Below are experts of layer 5 (counted from 0) of a mixture-of-experts language model. Rows are named up (a neuron's input weights, with its number) and show model dimensions 0-159. Each number is 128 + 32 x the weight over its row's rms, rounded and kept within 0 to 255. Numbers have three digits each.
Before each expert's rows: "gets" lists some tokens that make up at least twice as much of what it gets as of all text. This comes from a sample of Wikipedia text that the model never trained on. Tokens count by the router's weight.

# expert 7
gets: " the", "-", " The", "|", " his", "The"
up0:130162138106216185140147106171122137147135151122081112147124148103121131126159105086087133146148100128122101169192110093138108107113167039110097071134139139146200099139144127158084168156194087101118083112196114146090091124130148144157155086083128104129123116122132115101195139184118150087182173071098130114083096119127138126117128076087131109133123145113079141108096138110230135139108106128138085146084212100131166080139187156110129085153122077107153097176106141125118136148112094
up1:142234098105105095131162097161155127141150147078084116180137185102098094140160124122114133137061123148095073090158127148093159120123138113128141162125130128093140121104104117115140172143142141045163116152136147128087092130134170165082124068172239096094158100132145129135107140077173121124065152113101146113098070107136086144102103121108121111155196169123128168165105120117204165131091086142057100152139134109112153129188161142110124080164175090175140088124108146129127148144111091

# expert 18
gets: " ", ".\n\n", "s", ")", " of", " d"
up0:164083117136115179084133137110102131162111143055118134142093102159121137038175095164096152121094127142129144173109153147096091144142135159164145176104125110146135063091067119151097092135120124080190143153101107126125127165142115070106174095156116147134118129153158150186095130188061152120092132162125149199116145124145067120071126131188150135148138117138134135095149166114135152165141078130103127180164187124125081093113088113152110151162080134091205124161064138127175046105156112
up1:135153157113164124139088131148111113137121113144136111074118087133112142134097171105125141148148121134121159143134149170130170127153093120147108105124121162089097095160148106180168103119206127146107069104117111127123128165062169135058153165117134079137161146139061051174105146153123135161139219107131175116159162079126162135115108148066100111144155119106101148141194115112128231117137171151091090081148178123114161019191117059120129166122130127168145092123162127140123151139167121

# expert 1
gets: ",", "|", " |", " and", " of", "-"
up0:181162126105195115150133120159131158155103192175101092171161076150150128130127126110156109111190111147106156125124149143076128120157131146064123155104124128118159140190148148087116154142165167171130071120162090154168138143054135175197131154090087124093093189133127142140166166174141082075144117106128102102163165145121106119190084151052099145150117113125127127129174171167152163125125151125150096111083117124157121140108140170064181088111152125133177145174142100181068165096095189
up1:178128108114130150077137113116144140145127161088110133098112186130104114061101154121088132121128092134095149098152146135083144145087119086147134210111108087093122102097089089108120116133124148150178164154081129113117093109160154074045109095151157128019129160160151123176131077134184124149118103157118095176136149150176106142112146108138160082118163122101106229085137130095191102147118091125080155110181092097100107128083108068121140133122167105190128125140143135103082164076084107

# expert 4
gets: " to", ":", "\n", " of", " (", "–"
up0:138141125137154143182127153144123153152115135157137103111147120157122154159150107094162111129107152090112139099122100156161189132116083125109152080108136168154116168149193104122111114128133141166123151142192055086130141142087173177090147082133021152151171065079057048123122110107072158123137183177174095082116101110130132097139138113115136102135116079115106078054157082115120172201145116170118166156086142119137164112105115151119124139153099148077085128153162096157161098066150122
up1:127147115072131145123113051161116157164119154117092104152066130116089107113137106145099112151099096110195089179195114089149189127135162105098072126128145126160139047129157160122162126142099082088143083119176182120107114125149135165109155074104123099082119134098097079149121166170124129096139145139107171166054101108164111116149102136101135085143157182067136209128170194195171168148131111161110061112112151088126138118162125082126113146111135113104156110101099172177130095132111096

# expert 25
gets: " |", ",", ")", "%", "ay", "),"
up0:149118083136176104140121176151135133095094188140166120141118139120126110132189099153096131109159169129145165101089147172139156140097070149144114095118168048079141164142129207140093165113152153139129133099110078092178167118147091140121098130098098183122122164138096160120173126073080067109187129121146072129094109180112105135168088086144103150161099126143125079115106114113115100208139173190163076197116122144132169097102080105074189149099107127118155148136122133188109163091135149
up1:108210173130138119138073086174105144121127124129096133144137138110137162102129123142080126140135162172173091145121136144131137099131176121125144172125166112136147161193149097181105097148095161097105090143173096074141135120132142108085200061112137127122139062108117117153129099119127140121103107127139047081111148092209135140147142156135140109133150123114190117049134170100171149145117095178076097125102185097074117089219105094126157094095107116146107113105068079142160190145158081

# expert 27
gets: "h", "k", " K", " H", "l", " G"
up0:169163097127154157130105123117113123137081164146074128132164085136151097129108136129123108133147148131100159130130045150106122096109148107091122080109161049106108158114142172097146120122173139142108115044110128117171134144084148145158178148102111113103114122156119127065165147199065122129173104029174063124149157106139146118117135091081064139150095114113146187140137134103110102120089182099153111102116150113145101100206168136076126101128126066148147066172156196108073104092134154
up1:104174091106152174162110107163079182135119125095107021126085157082107080115161146162130143185115125122153076147186114107127116112129124113114134141107149141113086080110124177124165157025169086132156137099184124097104077136129179145122115113140188091083164109090145108135108165078116162129124178114106111172092101051109126163130143119098097112162128157092085170156166125086147128174057135164096189127166121080083158100132126136117128143169129093124132101146116158140118112104153080

# expert 28
gets: " ", " as", "ly", " up", " After", " when"
up0:120123137121139202096109116136080150107081126129094115126114134122154061144137199125150100158088118122181115125126149139118072180103125132079107126153158147111149066100157167130129167047177134119128121123095071153084071175105200134149082119092126089143044060133125077121080098076117165155205107099095144140092107100106151103126138065059159092083143165093073160149089152115154104126080118143158127093107124112128110088162169149148131155081140137147141117132141133172128115108153150
up1:159160086120103098160109147200152134130091109119103119125116116084153122134153137117192119121086086094156058101189096126129114119115194164103053155128142090141072150117171199120144118126094176081126118155162181098167173142159148147142200080192143140144147126075079099044115132135105101161168072141139147122119109127171121124107132073069128111115108138113143113105122162088097103100137114128115072135083101120105135145175133113052141125138181082159091118091087081138128183132116130

# expert 30
gets: " |", ":", "o", " b", " game", " v"
up0:152208139120177151123064118159068121184127128124115148096119118103097176078136143108104138135126169117184120088132140105093076101185139104116100125148113138094123075142140108181154137131195103120140097151119141120106132160053168118069120106090078082108202116142098103194133144104118126145122186115106155102133123111165145139101115089056131095089185123105091144086178097126201189127116115131065104098152112101105179107179159122120143150135191167184135098125137086112171151139140114
up1:155236133128118148110112097171127123144117165146088151141130181160117110066104129122053153097109164109196145100103153149143087142141149130126158152152130079146139130166126136094182118162159126094202161128093114083151143082141142125108158113191158151102092111166085120182150140130088163083073196132150115116093074156135098139125144063162121094117155124131173148110129170089113135149125065101131068136100183071125126126126130051126175132103159069171171150112099116098158169126142137

# expert 29
gets: "9", "–", "/", " c", " f", "8"
up0:175126130134127113106131150104138123102077106109107095137108162134136072133094154108124068140124150114179160076130152130126113127178084173159129143184080140091138092077119125198100113134119182111143067135128141126066144172122176109057133128169131167101139084080105124204145092080135145137120130184141143122113099168188094115145145059118154126085135164117121126137071094125111138153098075214070124154094081122152193146143148073125136178118077132171174140174119078099141127086130110
up1:156184145123093144136174148131142110137132169083093106151100112128141097181122124102173105133084107108063127120125097158154172119059093124145113135117096160162122161159141131118101081106124170124100132144202113133138102081168159169170182145178105152108104085039146102060096121162145091166133075145117078150120104092150117096127150131131144157182078103064097143089150162200120080125104119134150186121094128099103113102131103172166120150141100133079046118146150200148083095103149145

# expert 17
gets: ".", "-", " of", ":", " with", "ian"
up0:162199163125167120153074058182099117127147210138118113103068167125106085134121165101121097123130117146143145069088126119121105052238115099148091131116137129141123099160169127139113096112131114120148099126134119042057131135139171094127169110141098148159144119121103074142144121087166136116083181083100096083140133091163123090125111090117139100074113129099076087119144172190185134117117149202120078123141152101087191126174124109097141149130106131140118122130123103182153154117124123
up1:123122081135079118109149136140074115115122150140133130185123184100167132173160183119157134132058100130158117089164103096103113162114111130036135146105153172108143107108084142080135187108179140144202158160134189180153112129096135145156095118120186061160081132155106140113102121088159082136139067042139158128133151098138149130073160085148104134097053155091148109145077120129154077124123069105146180139088085128128108131128119128136088147180185130143111132134135127086137157077091144

# expert 15
gets: "2", "1", ")\n", " Player", " Republican", "),"
up0:157127057107136176101143110132052149113090142115104097144084157101099122108136122143072115161047119214154095143151124131166076118107085068123113127125169132156100072153091123113162107115134089148138087126103168100127118126103134094065173109177129118098058149105154126139088157169075132134125174122152138183083140085148071153084135106115110082183138156118132158099064204147128147138120082149119115125126167094107124079138112074105089132150113088110160106183069161133109100112082148
up1:149197113093156156099099082155091175139110174117119083167076140097093119117155158182076128148091153171144138153123138156067061108149142129097115122075168121129104089145081190108149141057148110093131116138162122077093095184123112145105134099110114103116114178109116131161157165147090121109102180101083109153115077133126126162143070086103118107155131175089117172113157140132163114137081123167098077139120164116104178089164097092064161130123161048133155108161061154162085120133080134

# expert 22
gets: " He", " he", " was", " is", " and", " she"
up0:153157149124143138169136097144154184119111128091089081173086137097084097134132105149056080148093136180122064110143138102134137126111116086140104132103174126118136112158103168177134121120106098163115111078159105056177098127138152075095082111112134117124240095116158101136182174113125121192134127179111087121138093082190057131128133085119123151107139173089111154076136148129140119143120094228090133158107101077098132131148119111082139152154128072101132071142101173136103135130106091
up1:119165143124202133174170117113123147127086103142120103072131147105144111142104119118137056130135158137130127150113069137198193142101149153164095099143195161173145128127147110183110096153171134138113021062106109069138147169120149057128113077141117147135140053087107094103119093126087122108164163152123123120138102128109137122161142150130108111143098120126105110068086165152123134104124134142142124100114159103133199124111119122062099185102115112083136099193123114193058111064085140

# expert 12
gets: "1", "3", "2", "6", "7", "4"
up0:115113125071153143107091055150106179072130138132134105178113134103100137103149092183117111181101096178129117187118134162097094103149107100102135105077168111138121123132096175123182127088108094145126091099154109124111073150099176133103092122090101084065124132116121117154130169115111171136095126124128067127067116094200097164150046106110085072161113182096118175147135138136143162188124121167098095174136173080133126083163089087093092083163103096120129100162105107162074109116091100
up1:181249107123106197175119117206137134186113108117065142144130156104138115155138177108120104127114126157091133111120109152131083108112170115073146107137097149138103144151116187134162182147150124130243153153119189132120113109138118053168140134126146111125125134134106140090113134115122170076136214088162136148109120202122109163095135105145150093100136179136095102111100196147187119114123082115125137143165162101152139137131195149133133121122124130156161116156096105121143198144110154

# expert 13
gets: "0", " University", ",", " Team", " Party", " Country"
up0:104159105069123168100114096168103162166139145120077086169096137094065094095150117136136101172127109163138134166152081106102147119158133063078081112118155116145116092150089138127116189124168092110161100104153147126087082123119141133104137052135129065110119151097133086154167186113099111098110161095087112129044084118163091147156095095115117103105100178111077154089106149152196187182112141149064105158151180074107170109156131076097124097141114119140123114090070133158104148100097102
up1:169206098088154136149103070149143136174128123106123114140106163120078144112161142154149084124118084177109097181165069107137161114120196072071125120139117123130105108131102145106181142127126081137180147126172126099121109151049106128064084114126147126107118126101131105176161193134163128147133134101141121133139115126149142212149105135141059133134086149088177151092179141152124138127115067127064078161114156123121122089169127110150110120192179053156111059158147089113125199115128130

# expert 21
gets: "\"", " \"", ".", "==", "3", ".\n\n"
up0:112131114127158102112117161145134117130154138160162131127146202166170134109142116138180159141078081155112157109175159057129095131139141174103104126085144103139139155161131101100195165141178066140237176136112111139165176135087093149094113115138185098146149144191149097173156110075182145092116101159133138119085168159118157161084130125100087080067042126123126094170079094129114097132114127099147121180116109141136139171080176151148106118141131111136096143155096093119149180157070098
up1:153167091116110169144116136149092134162139150127108137188080214101137125108123142134092137139041137167158162088117109117127132131151089136061127178098137148154128135183046127091191115123109145075135106141144133063129138135136085089081178112202179099135067110165108111113090154132162111107114159075158143150104119112172060129094120083127111141089074163064151143167143133178178093136130107125104134138127143118082134089183117091130092130146158095123109106184148126141190139098145180

# expert 31
gets: "an", "in", "4", "at", "on", " T"
up0:159129101116125126082096088134149130142109106113039155150125172146133151137130208137151094128113126172144073135165071130154128166132142135132099114137157077114132107166129119113102128132103176139106073171087133103138158117134138163134150092101150109160163101119151104114122162158131111080127148109117154186113138170091120117154169163135153171155136136100166095103126198174090099094143130096107051102103178142141111131167238047072057131107151047100105093070137168138142111104144178
up1:122150124125216180102143155144108151198091158139112107108140103137123098144122167103123142132136090102108104130146142148123172125170158140143142140138150151121133127124122099078143166122152101162115160130158095158123082153052121154087162128146111083063193137136122106156145137152067198028148206159094168123118129155121156182172146119083146090148153120098062179074171105090186167175107165131145133100158156142124114118119210142053126145163129099128095118141121131118107091133130069

# expert 11
gets: " in", " for", " on", " at", " of", " by"
up0:171096130139106172108148090145090092121128116144121117114129154136142085138128147117139096144081100111165119091138175057183183129106147147142057097151086078124085084098168197159197147172199117096147125089125114051113147060167156199160144133152104115139125115082094083133103135124150069161108104153132127149140172145142139132057119117116106090110088140116138087169069117125110128115104080099131085180154128120087138128146098104107170157165166132116114129141116079160127183060189151
up1:106145109108131124123155166132124158139091123100140076126132147145136074116139128130174140119161078135151075127190132064144119127172117168176104101122098118188174075082129117134165098146102067133181142158157149093182136168098147152071155119163107143138100182117149130166157094110167175135156149168127145039103156078070124124130159124137055145147149121121115109159136154125134152129046154145173137182092144129137125148076155200156188084165077076120108119176135141184165112142117079

# expert 3
gets: "3", " War", "5", "4", " December", " March"
up0:168156125129149125190148143176133120121148123125126122178070133118093179147123095147167132127116156160076101180111088148132163146096131119113109125099131092207160157169134144151111085141129113119113103123140121097160124134155155063152073157119060141154150151107136122079132166156138112140101116117150089134136046148154061115134065104160052149182137126084157139083142177136081110133120144162090042140085141061166103096175080121132100072124129096087107102186108192149102083145168148
up1:198213127104181157171120059160120157137124137130105087154096133105128161097154142133053107133135161170115142149133120098089128090135132121090114150130141141122118122095114190127151144116174103182174117073129124075110051146124131104137071107171147140080083098110100099151141129111113095120159146081102094117143105110164094145097076063108074132117113168101124159083135132173166124122088079164131141157158125071121142142107126154105183179140154091149173070170141099111072184062085147

# expert 16
gets: " as", "2", "ing", " of", " in", "ed"
up0:168103124125117106180162147191092180097148112081159065197100107076058174160144123103159145127119083121134121156136141115127131140101143114112119132101143084125106110135142063076103218098122133157105155155176138193118108183069159131114131107137057149160160159104157137103138134105160148133131108187125120117052144156101133166142083082121118113151132147110159100105129183180142120165148141111093089113087108122114123121045137138134077131153168127085102171056112114080111164189107145
up1:130123151120162146093095123111082109094130091125132123120145156071162124136150170148121075176155155119121130145133129124160115164135090101173087131095126120089164142107054172129112114130163146155124127116154086073140148114111134121111138068060092137143159056135181088180118089078042087084162138116125084200115124108095132133138142145161128151080152134141122087097068090111079085156097055174138146177146122122151150142115190151132179147139131136097103143076186113129134170044171079

# expert 9
gets: ":", " from", " of", " to", " (", ","
up0:208121116118107139124140141122131161138108169109134091176092161111057076122119097101161143109128075108146179107144142158137116167137085147154151191157108094120154098062129108091119112144083151078094096167124171113090119190093141196074189097165146169143162149112141131141089109104150090099158135154152192091082103129180115119129111074153139131147155149082150124177151159115111166130127167170097098128103140136160191087224134096096149181121144102092117101111184140116153102099143078
up1:143209115082152183120084083148144158182080128082105088150109140103092130123171141165094083174129083173088122176157107110085121080150148065128148173119142112144096117146122145112127184087128109137136102096167125124106070155059167099075156107135118115107180172146196115144207167188159161115126156106118110156102142097153119181117125148071097090133110147103121156087136152132163113150068109143108117151162159065081140135130181129086148118141154084150126071144095106138100183119123108

# expert 24
gets: "R", "A", "E", "O", "B", "C"
up0:174149099137173106148156138164160144162169174134079136132139081122055177134118085110112151114166170113095124152150050161099161106119148137114089137139170084114138126138121117123114142135172100083136126119159141110176140155114075115181156111154076124130151089061082154110177150154080112065142208127148049116132110118140110172192166098135142154116116092124117109040142059130157118153112184127088091138065157137126139108125121081068158114136135085195144128103087132086096111123129139
up1:138194143150179117163140119081122126157110147164135139105153177103142134157114139136105109137092144107166029173137143121174092064096078164134186084116121190092083128125173169132147126081102115143109167077159100089123084123139162110127124138107137156125147066088167181167107115161181190131151126139147156151156161119132158143127130141117103139104139099118178094129150141173084066106129108161112121111133106088107158138099151182135065173158126047106103053175126075087148116169160091

# expert 19
gets: "8", "7", "9", "1", "6", "3"
up0:184153119089160146160068096159122182131083156126092084136102152079086132090135121154074110169144161143132100149152155166098151134111150109099139113109137086102079131130108179149133176109165151173141129099181106088112076132146112139135103073096121078067133117059084090114158148147084124135164162102114082121115120147176122156182079118077102083140141144098109164082157185146177173173127167200092120149182113073109158108167138099084147143124116116178104095129115124182114184094091103
up1:130201093085159157142108090175126185134107159129071095148100135083087095118125152135060086163106101171088046153174103149143123114058173084085125107118170133168086095110111184127145169125162099192118105067169153099116072156116134145175084095104103090093143130087090154110158161156110130140173139088163095110150130134134128175146090102110053107148130151079138171138164163144156163154115118145106100112149145093155139095117135114077121127170129086134120087203098141132110124103092114

# expert 5
gets: " the", " a", " this", " were", " was", " one"
up0:149110131131069126109169105126170206133079168074120142120149207119125146110144155147029134115131133127100045109166127166091150114167101117137127156090184119164141110098106136137096104081075127161155093114137143137131147119121059088151089141106179103144099097065122125167110127106199213116090138172127151126146163108103106095138146162106136173135153122123130124121136151120171177147155119160117148082215171147146120114119135080134169170119220124116104111131114122097125106135061115
up1:144132128134112155101125155142128136126120072113096147147135164119146102077091152098166056166130069183089171105129137086136122156144106143122043170134098175125133141128103225115158224140206175135105137145081152098148151202095145140136133135119125103155172209135160077174099153088133087088099188140156157118131139157108102130146127144099159147081134221114104163114098164125161162114119153179103118155137106137096159165100137157132141170102154132137110145127135090150105101078113149

# expert 6
gets: "0", "th", "ing", "st", " ", "rd"
up0:199158039104127141103101121131064150148138199086060131179108148116079096126167101143134138127095129158108148129147106137118105129099141147090096150126133028127119096071072147130117172096149145064130104104092181122081132156125124142167127090170114140141167140131184148122135187107110063118179110117118123154079059135150076137132086088096122136158115167087143154117132151142132075160126175135078105117100108099116155137147143089062128159124123115139161090127149183101099071072118158
up1:100213119084187154089084089126096164167075134111105120129141154106134143063133157148095104164130109169133115124107087148093077072198147114110111108138168125123102109123117150121160142142155116070176099126141127115118086166048101150102162094165171065097125110128127100156133117141128102095087150089092112115129140091171118197088154110094117079144096142105075142139095137109158128120067088128115124153168211118108127115169174120042121072149121094166132115159076094165134174122094128

# expert 10
gets: " ", " a", "1", " N", " U", " R"
up0:133165150134086233170124123179080183114166130113092101142107152128128148089145145107083110127142162128159147123095076157146117124100212099091101124113147092175117121106106135115118119065136078147132146085146110093093047096142097111119096075125145132051089069135126083120143122119086152138152126119131030110120106107148138135118131073138128132104129153090066165053096140127160144145125139138151191131157160066081097127116159138136130169170105136090096133099159143128103126047110099
up1:099223073076145139128074082151117159124151156104086100134083105124095089098164189133114109155141125143107129117143070133087097122199127143110135145147185096123119095113100167127171150100128109096138081111167186103116109184111109170095135112098143063119139106103123142147160132112093113100109159077079092132108080095166074179153073084127113112129127212047103140111098097129154110152078109179069097140091128121106150116166143103055170123125105128152135120105102092127098130079115108